Below are experts of layer 2 (counted from 0) of a mixture-of-experts language model. Rows are named router (the router's row for the expert), up (a neuron's input weights, with its number) and show model dimensions 224-335. Each number is 128 + 24 x the weight over its row's rms, rounded and kept within 0 to 255. Numbers have three digits each.
Before each expert's rows: "gets" lists some tokens that make up at least twice as much of what it gets as of all text. This comes from a sample of Wikipedia text that the model never trained on. Tokens count by the router's weight.

# expert 0
gets: " ", " the", " of", "-", " in", "|"
router:139137123077117160187132091143090161106119106126101144138124145104097129127085109136145125142105111096119092136145151102150127118129128079110115102109104129103128107123150145137159107187119108147138163111170093115126139114142118107120114121149127111107125108122105131147090154189158144145120130048147134120104105126103113140158113129117
up36:140142158117136115075131153094106125096145078134178111112097134084157145148112167153127121158132103136172100159143134141141168119100100131103181165154117101162149134092161106174172134098133151084166079099134110133151108133103143144106124124132144111110130110102076134137164128187085153129122117122156117132104123135117145158110121122127
up37:127083184161130130095103143160116112088136176158151151112114139132118114121117124136133114130102129168116117100078168154135145110119154169110104178165129127167165136130149112149089128112100134115150090142071149140122144137146114150126159089177129149107069114145133097138129118111096105104130112140125138127093116127124144147122108114151
up38:156076096113162130113120122127109166130126071133106070122113121172116157143111145148137130122134145090113144091135089145142114139078101090125111143132181118127128138131106153099138127158161111096164144138163172098137097121151064124103163141105095125136114108121110138156124145149141125129142120107148123095114201159125084075181124116128
up39:109120115156150140133092113096080136163132138149100120139101142099146128109115109152110097130100155121138137142121109117138116142078134126155171123122112115157138164097191103092066139138092131152129151147105087148147126119136062167122150137144128130136184074110122144086163112119112142124107142170131136109112073141117147122163143130123
up40:165137125158123114087123137167147110112136125099136153096130125145103091153156118185107129132157123132112142138127128143141080104124149145134105131080117174109131145122122114125118123102128095130134144124093094123107156135133140121138087088096116134125118149093151153146129078132127132132182121159132136150120161120161154119125122131127
up41:118165181126118161143133105115108162146160121137127120153154122123126159179124152082171145116141118114163089148110115119132107128127137111091125101122079168085109156125139103099115112132094128144161148149159093134141127139100110178117104138074187110123143125109151131116092103121132141159164099121137142173156093119100110143131154148131
up42:118119115135118099149137128164093142109130163105177116151133134110116137138162140097164095124137158096079078143102124149140114121133165148148093096100154101101112136153110105152165120081092136170108130147062110111155140123095119144119121149125120070166124148119136106120141133134119108135136111134115119100150117180117113140149111142157
up43:119102120094117093136126146133094149187115137139110133153117138122127162080132127130138134103132103126157124110085148138202154108116136124138122136145117127143058086100115090106118124123109179123180140117094142110120155109112119138141147132144119116103130162147127145137086094191152121186146101129147150124151097087128119128139109119120
up44:137059139132145168130054120148136108115183125133157157136091171117113180153119150128160109111157159140064167102111120129122110121155121071127126124144102116153100106159111089078131177090110104115135100129127084158132145117100107103124111113116168108133149151149118086110146130128171156117102149127125148094141119080138121152127132118140
up45:107147146102113142157117090118134121177137139115159107131102128132131131133146126135090121129112159117090121133147125126135120138130114168110117134104120127127128076096155126121168142102063135098164134084082131163111062144145139148125119138138149164101151114131140132126115151145138142121054118119112083122121126175179085091135112108108
up46:124107126118158124139166135152140121146131090138083142134098150123137128178140121159135138147115143111151159131117107169090106117156153131169103111121073128116099091095111105104126151102131136147113175156146102148138087108131106171144119121133066098133113118104144115128132121114160130150163169116123143084129091130135097149142121154111
up47:117142128149136139138139143151100155165107132130105097095125131167158119103117127088146095160162106153169152126122094138119135093144100125097151112104165140118140114103127122104110121131119134167104169100116121131126148115109115132099142120179148155153132176182132105109093163111168120154111125112132134125160104100166114114164114102112
up48:182140146129113144106169114133124146127130149137115124141146176159135101102093139095115128158128126094128171106103120130122111129112109113110108156085134116166106143120134185141116161127158122148125137157164111129096150151117117056145158116126118160145141124139105124137169128148171097150119128094128142140114120079096161099104142132111
up49:150123132103101118135092100166132109098108137140136169120158109109128135157105134115105141101117122113127181120130115126071182111140107157102118127102129183137136108061121147090105143131112136156148159118095102135174157085160102130131110100139116096164108143102103106143154126159103111101118135135117130121185154154159123123145113109118
up50:127117132093112146116088146112112141146139095091176123115107153112137141125121113134181140123151074149136148138133104085144111108152119116166148148122104130139132144142100106135069130155096161108174128176131129141191158157110095127083133137094124132111096151142163113117130121116083172136136129130125119109096127116147132120129145091099
up51:130125139086164140122118107130104116099169153110093142129150112144121118090150128105133107096106120158139117176114130115126151120116139155105121088129144145130081131147117073141116147117123136119161159143116191110122135125142114133110129171102126152063163141121143120123076085118115131139123149127108129122140166137170106091103123149095
up52:137108121113124139149117133101143166156067155138136126086196119123112133086126121136115084130141110105131173142175128121124133138103157137158141123086048128117127155175161113144117151069124105145158142102136146121104072135153119123097114154125051125138116098105140112127082171093113080111134108092135154146112151120139150141113153165103
up53:180120141131137124137135158145120123125165184138141139156137148149153158149108175117104146122104122134155068115075084144143164141100187142147123133111113165124126119112133123115142151081112097129108141148103126115132141113173097124150149083129155143161094171092178089111152105135137170142083134128133106181127140133144110108131151128138
up54:131133120155097170104064129151172111098127162121140162139102148136115122128166125123117135129177135148116163151091158091123152094153119114155147145111137109139128171113090154149181133124103093121094090125137117125155136112114144099116145165158086170106148157171083129133090132138107136152110139096128145138113102155134097109115090102134
up55:113104154162143089129167126097175090132111126132125121113112080152141101043111112129136160138118120136122167100121121164111130150147128159116112111125107111121114119124115155133124181181075089112119156121129135112128129133098102123103162123116086138080130109123140113132098125111096152115183119173082082128124147150170127110114138120164
up56:147141077149085120138102149097084091147118176129133118110120064138131149142151151110138127129106118132136168102147088125125130142131090102147095110139109140139136116134142127135142144169137153122174129160129129116098162115123099116132160113096114114122122138090098150105116122142124116169134129086135139130092155121140133151075126150112
up57:165088124161135174156113067139128076132136122164145139141142092154094136137169142118161127164133092118139111142172115088123164152092112118138125132154129151127097126167124098141115125135128111144118147144146093149192161148151157110118098103113111122125147110116118131136132134096139096133135143157097147128119134140121124108083096191116
up58:108127099123097143160108131119096085155130127140124133110145098135153162123083149209089071121112112107118125169101141115179121133161129116099133119126135102099151126145113143109124158101145151086159079081131172119056161134124110087114088121153141167111140168155140084129115119129139148112129138143109150130117074151088150144150130132094
up59:106129128118138166121099190134087118116108174100141131147114127131136126153107124088143094116130133149122147130098144105139146112048159162176121160155153122126111118141160174144142135138092156142136153168175153160119132112106111111114091093089113164131156142157111138050129123096116124153124087109130165114106145104088124100126135153093
up60:110160103129117147138115152112147098139180095098154110123114109112117138165135156124143102084151110108076129186147121120187109109091099105156142102107133138139076167133097120125145132148134125117124119151128081158169106126109110130103141091127126103134130127108144117104115130137173093134156139125142130137150153144109173110094166155160
up61:117143122151120104174145143135136135135152076132169093097111106093143118126108113133109107109125113138132093149145068161117162114119144145135083132162128122124054160129103131125143142095116112146092090125190148128136095131144106135157147142142100131138159139144162132155088135108125150147148166104106113124134149152125162151137109093131
up62:146099147108139124125133106146076146132115125111097151150099122152131117151132129130097108142115133145102163147117158188102125155132161127182108114143138146148146131149108172140131150065124151107189141144151121125110108145142133102128126146092112152105172134151120129160152152160086177141127118140094127163119136143117188145118147121123
up63:149132107107146138149128131129096119111129112070118094124157115124135104184113128121106119105175140121108101130106113135132151105158143106120109134143132134191155136131189112147119153135105140159073167130160109126164132146163153140186160109106136165120137111121129126162110136134159139149169143102150127145132116133088142152144135123116
up64:127086089087139158135171161130116126114128164099147102132145117177177109100129118134123129140156121101104141129090142095125142173096104129135122136140101113145157168110130103127168155141124150117124088130148097135149130116155098140150123087150129150123120101156172110120126125109086163118145113125131115089114126147139120131128153142122

# expert 3
gets: " (", " |\n", ":", ".\n\n", " to", "=="
router:086137140153122070106119162131090089137168144135128120129129129134152132139162113112135087140110125146135113117133179116128102157121111202122164122150135124170125130168097092121130113102116090121079082125116135148148127140105125137110164144115100168142125175146170094142137114075137111097140104176164096107102137133158102074129130092097
up36:072110141113108149115068127144152112142132138115092098118116137144128165110078135141136153105144118116142119111164121131107123118099131130124164098099136145088089088120133137144155118149128128127131132155160101126127169131101142121102140143116126120128104049090133156162126103118122102131130133107115097133105071141111079101150102142164
up37:150083128100123112102143117116072134123112131164141130127118118146144130155163095127097160120151137127142163143134136147099099140113109140175154167150138074116105126133105126143143135157133124141121099169098109182088139143089110100140106141100121127110138116114120090136159121111121132104121087148147130133091165115152146159118150148126
up38:126142106109111100116096109126154122152137124153167144125156158159134126144149130104147186115136133133121169120135151103127129085087172087140142112168131153111118142214167107148147110138162092126131130176093154137165114098117117133140106115078140144141138139187114110165110118105075089186152103099116096098126139099119136115124099116119
up39:143132144187089089143131119141081108087157168135131149161113153151120118112126121101113151128109120111141159109132080119076154113138107139173161151136160175145130118127113157144142139161107096110091112162128100105156164113136125150139126107134145129167133116136100158093094121120151122132110176123107136154093121137134111134122146127165
up40:129118131150124130175081135129155113102125110073127119130093167118143139135112122098108134128159111089164118150152134128162160163169155146116109119134112134094167088100104096115097121121132134136108147135122149141147135138117114131068110099152157122131102139127127138158131175114153140099151166086139138130140104118113108111156120134096
up41:159099127125092113133154115142156147140131131159142194146108146093159130094140091120129148152113151127158108109121157134144131191108122131143092126149119103124118103103142121104099146121131168113105154121123115104104081154073132132085146102109145155113170125138143117117098153092123091107152158135095151106174109109142080135165149127141
up42:106105115156135147138129090158117141136139124119121159096147119128142140115127177161083133080108139102116140162123143135089187113098125126095158141120153179109113084138140089113105109141110118162125149105129125104103135119065115110120114146107093112119138152136107109141140100122136091126131137094125098131110140142139142114102109143111
up43:135095127136123080086120157129162143152164153165166106123138120158112145141120166118136100190116131138127112133120139132136151150147146160147086161137143139152115131112153138141117108114124129141112157123131108103155107149127123099131111108165092120136064104122143116124167078176137103144091137137127135142139083128099151107131124110121
up44:091090096137154165156153134158153130136126096104159116092132102157143108147092098098141122163129167102083129099135151123136119118150103115136134130123188186167113147143143112117131123156140116136158164152125094084138177153141153079106145121104105149131130123136130125127108146164130098144075083115132096108118163098137130146125126124138
up45:136138120165162178127079126119103127137140104120116068097111126168121074144110136115131148125121113135140122116125162113118096184115171168139150069178109095094164149136106144149117133107106105119114129104128130133117129101166126123129141147122130127086145124134083116117154195109098158114137089185124099124138110110086132157135153102113
up46:096133132118143130128130114123147099122153143165113128112139127148119115110123140140128135100153157113155143075140105157078108112148143172156146153130130124114112135114111087133110120154070133157110115118154153113122169120162120057153156144065148131131146153106123147143076133114125103121151133147077132139109153087144122139139126132122
up47:179115185125107132176203168114136139108106094114118115158127150134170108099146167105111151092147134115090123096081106130123168173084120097163133146139136119116086144181157117110083099145123116135147122163080098142137099135171148167116151112111091100086129123110156099129093118126124122160156114149107126143118156137139160134147139137134
up48:135162140142156096124129124096180134157158156164099119070116136129083168132116117115136118120194114112163181117136090121164090139125144147119143157117095115103127136146128126118081113173113145086158192140127141159128133163097140141129146145161131125130079159128122124152116157104125109106170140119103139103143135110163158126129112119105
up49:143114150112141149131143112115112161133114090169119125095117126159164115115098167158175087122101139117142126114135127128106156100102145105061107131107151119180120132123138153128094153163069136099131125095163122099113142091159133140143098132116132140154098099136127094118144165174157143128115107157128115140096130144118165152166160112105
up50:099139088132153191173125118046153165128134122158106144124150141086121123107106132110125097122189164147134132149125128121133098162128143164167152120126150138128136123139116162141145065120096103120111129113123146094101100145127104103146148145130139149119103077149142148127157150140085126163145101154141155112113105135132108178116111143142
up51:155143129133114104138127106125168152143151131116127105154133159150164123089142118083089096108127121112109109096109126128206114176120128151153125136131156134185151093099108090121158115141125108154146132153134122117143111156131171113138142131103142150104146144146079113139142168145151143140106074130104158106133138149119154103127135116131
up52:068123121144134109143123116122115167128114144106139160128130150136116130080129126113140154128113138093137126144130156128163109108098128098141100130142111138105143112122119140154132137146121139100102165117156097161127152121126119161147152107102124137098087078098139116108105091132111115128121066125148151070111104114149099109112190158178
up53:160149134160114117137097172098157124100167095140128115122103114103146153156156131124109116093110152103162137108161141093126143100089119154154167160111069103108112122188128151127118104131096124158107105136134169117123135142108128135131100112156119134160139133099136095151137166088178129126145080147102134109133184106179165114182096138122
up54:099140091164162116174130170104096157165152103133124152147108125149106133124091138133144163154137158110139117170143057108121138108119140126141103148131129096109089126134108119112184077141142114134096114103101119130165121068144139196141115085155102148115147150148173129152116133137154130159134140114132124105123112113136101171108143141155
up55:076121170126135123090108092088122115129169149134154135138123137106132129094146125126130125140138126122095092108164098096105054093172125139151143085145132134135140103123128171164171126145134164137107137132141150101172088107096098098075103124134150121106150143160100122103170141137104112134164108142142113158156119111151177074127078139141
up56:199164152129143125129114137136107158133142127124117150136087143160119148106119139128083128106133128142154107170135121130093127081107102128114126127092104173143169111120126153104134178101096144170149097124142118136136163129138163082091155139114104133098126131117099132171083153141102147141155112106166102106131136127129114122135125155150
up57:138122121131173148130086105139115147135132151086115106126109164139130109089074136164127146072137138162096115152139173148133078098109131108151140164161147118124095166155163114094169109138125091137126151152137126128135108130172162155102130142121099164156103109079138137139124168121092142125124162092078125080102117134156124118111137152140
up58:124162107161142084141129146133085114123152116117114133136118096142152115139112101070126138142108147104126115124141150166155117116156116109138115122186169110098084128139115132121150112158151119152131149145112183121143107088140082132108146124078152145098166100096113125126087160153146137134110116108118139121092127119144169151137134117114
up59:136173127137138136137128132107099128167056134134098119171148149138140154130149117120126113109124106173151120150113155161107109117119133057160121155140092132130122149110132121075100129115109087109090142117125133152158079140102138148113104175178093137150127165146118107136122128172109098103133109119112111143085117118091105132111161125112
up60:136132080153145115082130157142096165099125115145115154120138110132119154109080134142109127101138122114131190136131156118126083179107123121079136151116165137169099138064184134119142090137091134145128182142140160132111110155117113123119132169130161090130097099086147142140140109102162147170101134122158140071113155141116082140131088122135
up61:106102098141117141110129157132114080119145085132139139132132122128105132137140164118081133147167079143130130107129164144108095150131138136148176141142098120088126097171087125096101129197131084116107102150165105154121113145105118120138126145147141154145108135095124134132109149147125133132131116091096111088155148108131157145136145142150
up62:104128166132103122089133163153153144133151164120150150142093136146102120172135120177148091156118138125107169109151085132128143138121153131169153143094148162148164121140130132149115101149111085131130121124124132092145167150094162141149102149101157120140118139124114108202186154161166082091161126161155127153151148099162074121172155117133
up63:128139119159135128103100121161116122145160128103141124153138166111104134150119107095134096117148114134128116116103160092146136152153110100114188152144126158122110094160180159090121142084088139132118143127146144097141131145154112112087110105174135118151124118137103164136099133131097128151172097137143152128128108162106137108123131092115
up64:123162108110131123141107120108154106111119120123122117129106083139114154103099146150076136173163124146126077112128096069149185138164148119095131174129111137127168144130157082141172141125180089144142166160108117178092169123112126130145137094126117129151114138099142190119099167120133142145141112143157163166111129134126085144157159177135

# expert 2
gets: " and", " a", ";", ".", " as", " that"
router:135118142147136148131115115096180119139122114120132092128109117151153110132150152136098129103136132117157131158100124142135154094164127096105115132136146133135155148130115147116086121111102159109132142126068116127098165118120123159134144147130133115137107135104160126111152124089105123121095158146066135166143157100144191145093146157168
up36:120116122138172142125133133160151134119117088139161141113155123080100138145147108140125147093145072100081138123153115139112116125118127136167105151103116117125099107123162166138168100158116151088139164135130149110114142149166100150122097103134129114093110139184092109118141182096127103143121138154103098103164122167140132150142149120111
up37:145094123078134145113119170107123149162157141114094131153102116125111141141127163124138175142166100129168122101116101156122097086121172119148139168148137068142144093133144063128121158165167155142152138133109142099093148141102131140144118171159148112178131114147177123137127121138114120106087113149139150113150165140161136092146153114054
up38:140164118133145121102146098130134149082174165127132129099101099149128131171128157136114162115127083151148109119141117102096137094136150163133101086150155108115129165140153073136115125096095167134117123123089127165130154108134143111141069152103131110099111140146122121150130138150112164137143135107111150128129120140175098129165140081120
up39:178124117135138141177111147121155126119152145128087216148107186126128110167067131089098138108094117133133126103120107119112146110160163092129123110153118126138148108113111162136130079090140090103153146165116163113117118126116092127123181158102135171088136123128142147114106116115189134133100097115140064145176122126121103120143102134110
up40:121113112136152139128129116131142119100156089136093109122083098115154124114130137157108158130116113100144121127124143118100127107112138144120115154114136122070087082082119147095134067123125123148132165120143150158111126148126122135141123121156138172124110131113190119164142120092175111151123093148109166127111129141110127133145136082096
up41:135158121116114112177131118128127099136103152187100135125144150100088098125135140138114104131101116129166085145108145092140116122113099106129086144086067105151120127131111132099151135141131186157136141138116090121169110128119127143070141121152157111155138107120195156167132110096130105154104136122173130101121127103130118137158151131129
up42:134131132103130123095089125140133127138157123107144107163094163150118125131102181152140169156107100133134134124109151071095114125159100130156150137152131096106109128151139103112134093136128120063133126132138093137141121123134111185134080100163127132104142109117147104142151062093163132169164119083104131136125119130121109131143109136081
up43:180101134104154108130149126141117114124117115105124162114128142110128148129165144113106110140137129142109127094149143114131150096150113134130086135146109161159160091123134155170108170175163103128089114116108107092136140127115131089148155115137089158151121119125124142133072176148099109115142107159137111118091155128150187103107157145159
up44:147140113169112083126132081175175114135129143144144123121127158132118116109102139122112109126154151131138098102144096127159131133125126148145115090139123101131162123119187102146097134147109141125080149122164135127173119085121122122097126128115107122102118120154176152131110134177166083144137110133137135143120073113149208125135158158117
up45:138140127119111147142175114105136148104104130130084127055141131103124145132165119105118160116099102074117121131098125122166139086133117115094157164137088133091110140105103099128117131133143136174067160136161133149093117112147099118142147107096112116119128135103102150132104147119156131145151150127122093105145151120124139124197111153155
up46:112110098169141153148129111095114144163119178139148153122110071167107091138123122160140138140094133141127143114102143129139139088143173140126128130122147134152106131100130118114149124087112084152152148145120109124171167141077118135137166153102101124144074155093101165154136105153097153138140119134148143112113121172150115184137129130132
up47:142124136131137112117127139140152108147130144102128173138156136121125151112117106108135157164109108133139125138115148117101107167173147111124099145085119150146142103146080151126112133115138114131113131169111128103088166148140103135125079128169085100152141157095130088131135105139136103112113143130114087150095124137141115110102088109147
up48:121087124133175145116163101140146092150107143109107128116133082150104114100135109102141109159136146122164144147109156107105124141139150168176134143142144113102127139108123163122092129142164131129156072152139118113142150133162124152153174128126141137139122123115093108130091140130104125134159128099099097117145087165120084121137071106107
up49:131128139120147156131105131105114150118150131129136046096156081082109114142180101132157112127102109132112139133142156154152183100087127119138157131078096079124157159113136147127150157091145117125086149152135127172133138139105119104141119186142096144118128142153121164146126104124138151149102144118130155099084058133123130122110112144103
up50:116122110143119107162140142090105122138118122135078107147130169141087140127156144121115112150089148124155104138144158103098178160144103142104125102081142178113137105164128131125104120165130177111141108137106112133145168104151134125117090160163154130141127114081130106098113115119155151181107136139124181110111116126137109150131128152101
up51:126154145132117155152162132116124127146147124095198153120110149094111132107093132123134142097099177113130088190140139135151145137134165120092128141144141141149163178111146129166178161090134127106116115151085105092112103151114130145153066094159107146185163139161126131127102150114115152118139105174149091092128112115144121170130158124142
up52:100109112113139166113104130128111168165129115119182113143141106127145142081122099137130122130137129158132153111133140145126098088112149146127155082103149137159171144141104109088124125098145131118152172132102119116164135116136095123128156157118137117121094169152126125060170148142119133169139111080149152125146114145154126129125080144111
up53:167135153154144142142152141140135146136095165160171124126120141151112099083084089125128097155133111175113128134123112132109178147152147199130109122116118140174119140143137132142111157100183116092161125135184134117132183149107140146142092160148118133143108093139136097103148148141122085146119119161124136137128113071162111100119131139096
up54:184157150124131115146124116103132123117106147167101140105148117129123157133109066152132143139149172108164148109105143140125164151091138169141143077100127146120112133115188145097106119173123121130145130125130140155121119145169135113121137158117122159156104145154138095120165117106119163116186129101102164138152143212128128110142131076160
up55:146117116094117144143127095170127150114126109086126105147107140119109204143124131150145159114165118110146115085116134143134111089132143133148122106102146124132109105097114120120104119099121148139124113119166159101141142140127108169114128081111150090132131114128166137127120114085154141150100142131117142159149099136120126121130096152174
up56:141100114110110151135169123144135136133143075209106164120096089122141139121135113085157109166149121137089120152134116136123139158091147091151136103128153082125109089130119193102160170099138153130114121139085139093134129166112126165136128128075104105112111135090113123114153134112142136117109148135108142134105127094124107100135170142127
up57:120153165099133134122114114164142122128170116143170153109131144088112091114123167152170138104107154103126180117162129157136079133117133108135124157155126126133151155091103114083139143126161125145109163076188113094114168137157104121151125115104117087130146142142131124143118152093113128189166133148133123138150127084097157133140114125141
up58:136108124130173159124136130113135104126121174123146187138146128114095091115146131143085111095123110158130116179111104146113155143122143081090112123124102125155111131163138152113145170151135129165158119154109118136110165096126159128124127142119130151100176142102156116110154104138090127105149106137095156115149130169121126144145109146101
up59:168117130085128108118149133145123145135171120146110143169142128144140105135093165065133090164159109127125162119125120115114139166099138099133147156135102136155161116150144107123145158179133138134142115113142144110119176116111130123128150094119149112117118077140097100107156072089118076160133120139144149114121150146123137133133160111142
up60:139074150111157115166103124152166121110144102120123145143093107092144117125138127113133118100128082200146134138166103133081182110143171119128176145095163143139143127153159136075120135123118128139145099156102147163151170150128120090077163152123151132128107159110173155167113141117120104167137111114116132151132165101077117152147143153067
up61:105125103115170111156152117098123157133131112107079139146090126153132142128115094124100150143132112104158115145107160162122165132137103102114106192148110146193139138153114116082114129131126133111172129133084180142131116121129110122141098129129104151119123129123120136170096151118147108149148138116150154091112125125131093097144163142085
up62:133109119076117121139126107131137163129126154114110110124145163151082154131153104103140164167136141092124109146147121161117129172112136108112176123119119095102131128095127164118139092124126126129111126145130146173144128082108089116112121132127158135142160104137129148112143158183087141210138105174119163154160130131151148148099144123138
up63:162146151134132133147158066181127160096141108117133142097140130094077151109105122157089122133144144139176120101130101100124159127153112157128093182108097127134154177098138082176155107112098115146185129137120129119106165112133142132157101172120097111143134105106079091177153076133089140161078122102108075149120088152177131137132124138125
up64:167107134118138120183087156055083147111119110136133144111151119139140121145171096094123115121125156104125128148148114157148113101121146138112094151124143102131136138140186122080122156169113161149113125074114159142138143122166136117156133137114131150092153173111161141132162171159130145130131137134082134100115159112157124123151121145085

# expert 1
gets: " |", "th", "202", " September", " March", " October"
router:107109115123148130105159133154156130147099159145169144115160132114137141086122133090160144135149136151096159085127053150131114152109123157192123159103108112124105132120138124163131136103169129136159108126134147111145078138129134120127108096110157139134137088126102138128139107131109149147159122168127153122193115158098116132120145122124
up36:161101126136102123118145123133123086147109146168138104109162170161152164145163169089102160125114105133152077070090110156144104146099106112133128120159189151125126124148124118142113089123134144106101179133113114150160158123114103150116147138104113106120119115148120116115122093120135142130089149155113131113138112132110108112098123136153
up37:147158107106101104124096100109096148144161100116094134155158110142129112134132137113103135095098136145093172172142105080147117130126149148142136125128140073142120119127105112159085132111151118169102086130125105144112114137096118127147111163138138063168125100166090148187156106153096144140149119152122144166109150114114103124156111113125
up38:127138118096150143118139141171105115132128117135114138121126129124128146171141145091161118145085091111117126143135097150134195101102121147134167103108125144141140131167144101128105149173123126132087108105121151184110155127089130117160128142148126135106113115133129144138128161116121141145118165101079089150111184132130109110153129153109
up39:098103153102149156131142127118120144107172112096149131109152171175120109149114142142186116139126097136133095150138099094138140106123131152135167089132135133086159122102124158074130128151135126121136145099131124099130119116116160095112108096125139143089138126133110164131113122147107119120176116099153102125129134122160157078133170082188
up40:151099118131129138128145123150121132106151160172131099149130174137144127110144147083117150081142145116078106158145138120189161145125122084115093091155058131155151119125156095136143113145089094156148145136134088158148093166133095138131110119104110104083127128127130118166154129147122122165129150094136128128118147131128143129126082120133
up41:134121143134152185127102107128148143158130168144168097122123145130140091135148120167133134101095131131133120112128149125109150113123143155150176131114138137098124183107154140113104107104136112122116125103131083052174155112136125083093153124147142118117143120107101132091104124132126120107111158148100096152110115106136163140080094149139
up42:128158096107114101127178097142151115130142169177079146144184186117161116157151116113153130135180118088159097128150134117101110131133116142132133145138099113132103126117151143118109080121128115154109132133140150115124136076150130137070104133107128152196166158130113155146133117132169149109156137115159128111122076122158145124127163135096
up43:135135112132148089150137094136142162165146164131128134141145158132087140123116127143093091119144130121085141190127102135148143127126116084167125121103151126172132127149127153137134156126126153122164138135147097149162081177124117106131155107158105119125141136113143151167112162117095145106101139176133139119109078104170137148176150124135
up44:129144123125118155134106146102125141137149134151157191142113117130126173088136136124150113134118115164155136122148144097103135106121148115135189157112106109130121152137162135131097137173110162130120088168137144120151134109099116096140147128125116192113179115098132114141095122118112135134126144180120161118107155161124100142144168136131
up45:113109112128158126117124105134139164131152113114155139172149111110111139119125126114113130147145113193098156161137104166127138125133120104105072114172163117084106135111143140157116124100165127127128086148143160131140131146112113085121100131101086101095113127090128163116127126122124126122142112080110131181170126137127108109135085150130
up46:153137148138140160132136162137112094132122104111172165101123091164122148106127100155107095137099153130161123142133109168128129138109099135132111142093119131165122103127101117158131108151137079110130149090090133116136126092115116168156118164108166131142104168145119120146117154113135138132098123138150142125147146135122161144140162136153
up47:086151174105093110085135115135119138154137161147116138118162110130161152131119145132087165138102143153116118130087100136125156127093165109151138123144146108174108157114154148129115157154117130151117103156121112102114133088134152124185110137196122179154131151105126082127107131076136156142102131164122143094095117190129113132152102174133
up48:129106122125133124176091124105132113146142153141157154142116117118088136170108131090110143139119153126137108103146129134122137122124165154130141114120179128119126083176126078137153105145113126122124131154125124169128162154134113145150128139101154138125116082135098079152114152145089135106127111124128169138110123131107115143125099121151
up49:142102109070135119129113126160158134100150129152148131174132142129120158146086105117127136102064132158155126117107135122144152125129130121167080101120099132113143126164167133107102118126124132079129096138101099143103169103145120122132111130129107134106087105147138114170158110121087114164143082175146129100170131123082140166103155130151
up50:131117157096108108136116140142122172114154113127147100133108112145099120147116164167122139158101137162109173148108093166074089138153185096098141160127117128101111185181127178139134126123138109093167168140094149102138145118153167091144157107123111126097138167146138152097108127134142131124115128142113123078076115127179165121123103141143
up51:129105139155121113128136143141165124148084130133153118142102142069118120131163140114140142122118122132165109108148167133097088186179098206168117100146107171105171088127140118134144094106078137153126143093108105132114110126103136141090136126140155143152104079131120121100112150148128115133084128109107103150120144086120180140133117126130
up52:169157141104151147141130118101104159094149147147150158073119123130129144125163143106114123099133148143113129115134124187152148143156162100129130133107161154117188118120082135105088099130120149101121142108138127111133086147144115091097127145161115105129165114138162131180156128118164103177125157107179119108112128145151123140132105141142
up53:129162116160114138116130115147124152104157112147095092177155131100122117110127096205115105117151102124137146127120138198137105158142101128138151102098100138135129123157090161156147094110115133169103127146110132112143164136094146185131121141062146136134138113160122131145158127141136104153135149126157107181139141134148109112149143115106
up54:115153172181094145121164138127052145128111137120172186131147093136115142083127118163142131160118128129142128138127119125079131117102117128081196125097125112102100137114154123131153134163129101193104091104129126098108125120128110092151125105143125102136104118122144156139109178097153107119144114130119095158115112161156109131159128167105
up55:115134131116144120118101064130146138175151100143145166106163132120116126116112138151123108121140134105138163123121108108099091141144121157097084156150137140092114120107154117110107097113134130089176098114126117148112148115093136092130112144074146120143140133113109122120075122141124157114110095098095105107127171129174099121151112125091
up56:102128125154160127113123141146149110161143112122136156128163183107156116126140166141137132112114123142096118129124135112143117106106111087113168111152157151148104130053123142180137103120146123108151130141164128160131149146152139148121130121141150129087086133070124116154113131094140149178149151119132124163157102093133118167077100116115
up57:171108134116135106163144132155142101117139133144094098060127113151124144148171073135159111160122124144106134120102135117153125120123146120142163124164147095129097156131148108116118123133126142179189079161172102137186107128127109135132109132114142121147150154167155118128166113098111147148121139106170097101140140167131092080138126137125
up58:133129120126149157091094148154089153134103107150084093120143126123158086134120132096132119128089124148138126126113093114116117136084118152135172157107130170165131138108134113105144153125126121173124100100128132136142140124130116165079121137104103146118143164113121150120157101122184119144106138105132139131163155154168118126088087112127
up59:127166109130131123136157110144123152111135131110102134124149150158116119138122086148159125188128127133132092132115141102152139113167109166107100131157117108114132125129171120103160104097135096124170141127139142146179118112163104125121101133125120129147172128140114155161110106120143127143187131130123082071124116111129149150116144162132
up60:147101136165123128147134154126103145110124138148153147158160100157108142126162172162137103138108141144093152116169138129140133130112105137133113102139103166129092106156099121149142140085130138108119099090088152117143134098115115102109099135150113123113098170128136144133121148127135084104129148103127136127112109142118101117122135130112
up61:155109126130163122132105129131123140162152106085121103123167151176095122152135117109101128139112182147104168168121081108117160153125141139119146126138151109144131100127133101082134159148142152108116127142103095139139127129150154139070166150118114135170154149097113148162140077093151152147154138082143121138168127090173130101150095149121
up62:122087123154099158113116099129166093107104199126126145138145113111142095157146134163178154084158109159134111156123120136147110112113146108115111116195139146118144147129128123143131143080130135154133101142155112106082157152106150131154092135117152158130159106116137162173163145117143079161146130093136098111132118154122153151172118129143
up63:118118142143135127124160111127125132124121122119130124128126154110108110135132099127124175139169164117144141136112139121121111093162169108144099125121135147127112139152131112132113146149137142163158123161123132122161076112121107143139140145177139121120114119126133123136158160140116092166117076100119106067126107133124097142171154151103
up64:124119138133118147127157183103163114126116164116126120102169114095163149141131119120087128126109136147130143166149179164105115159120160111106152133127091130117138130123129123152141134139095159134118144157119110143166137071077077100105153110109116148105135128116084143146108129106116127109182126161125150174114117169149138119125151164130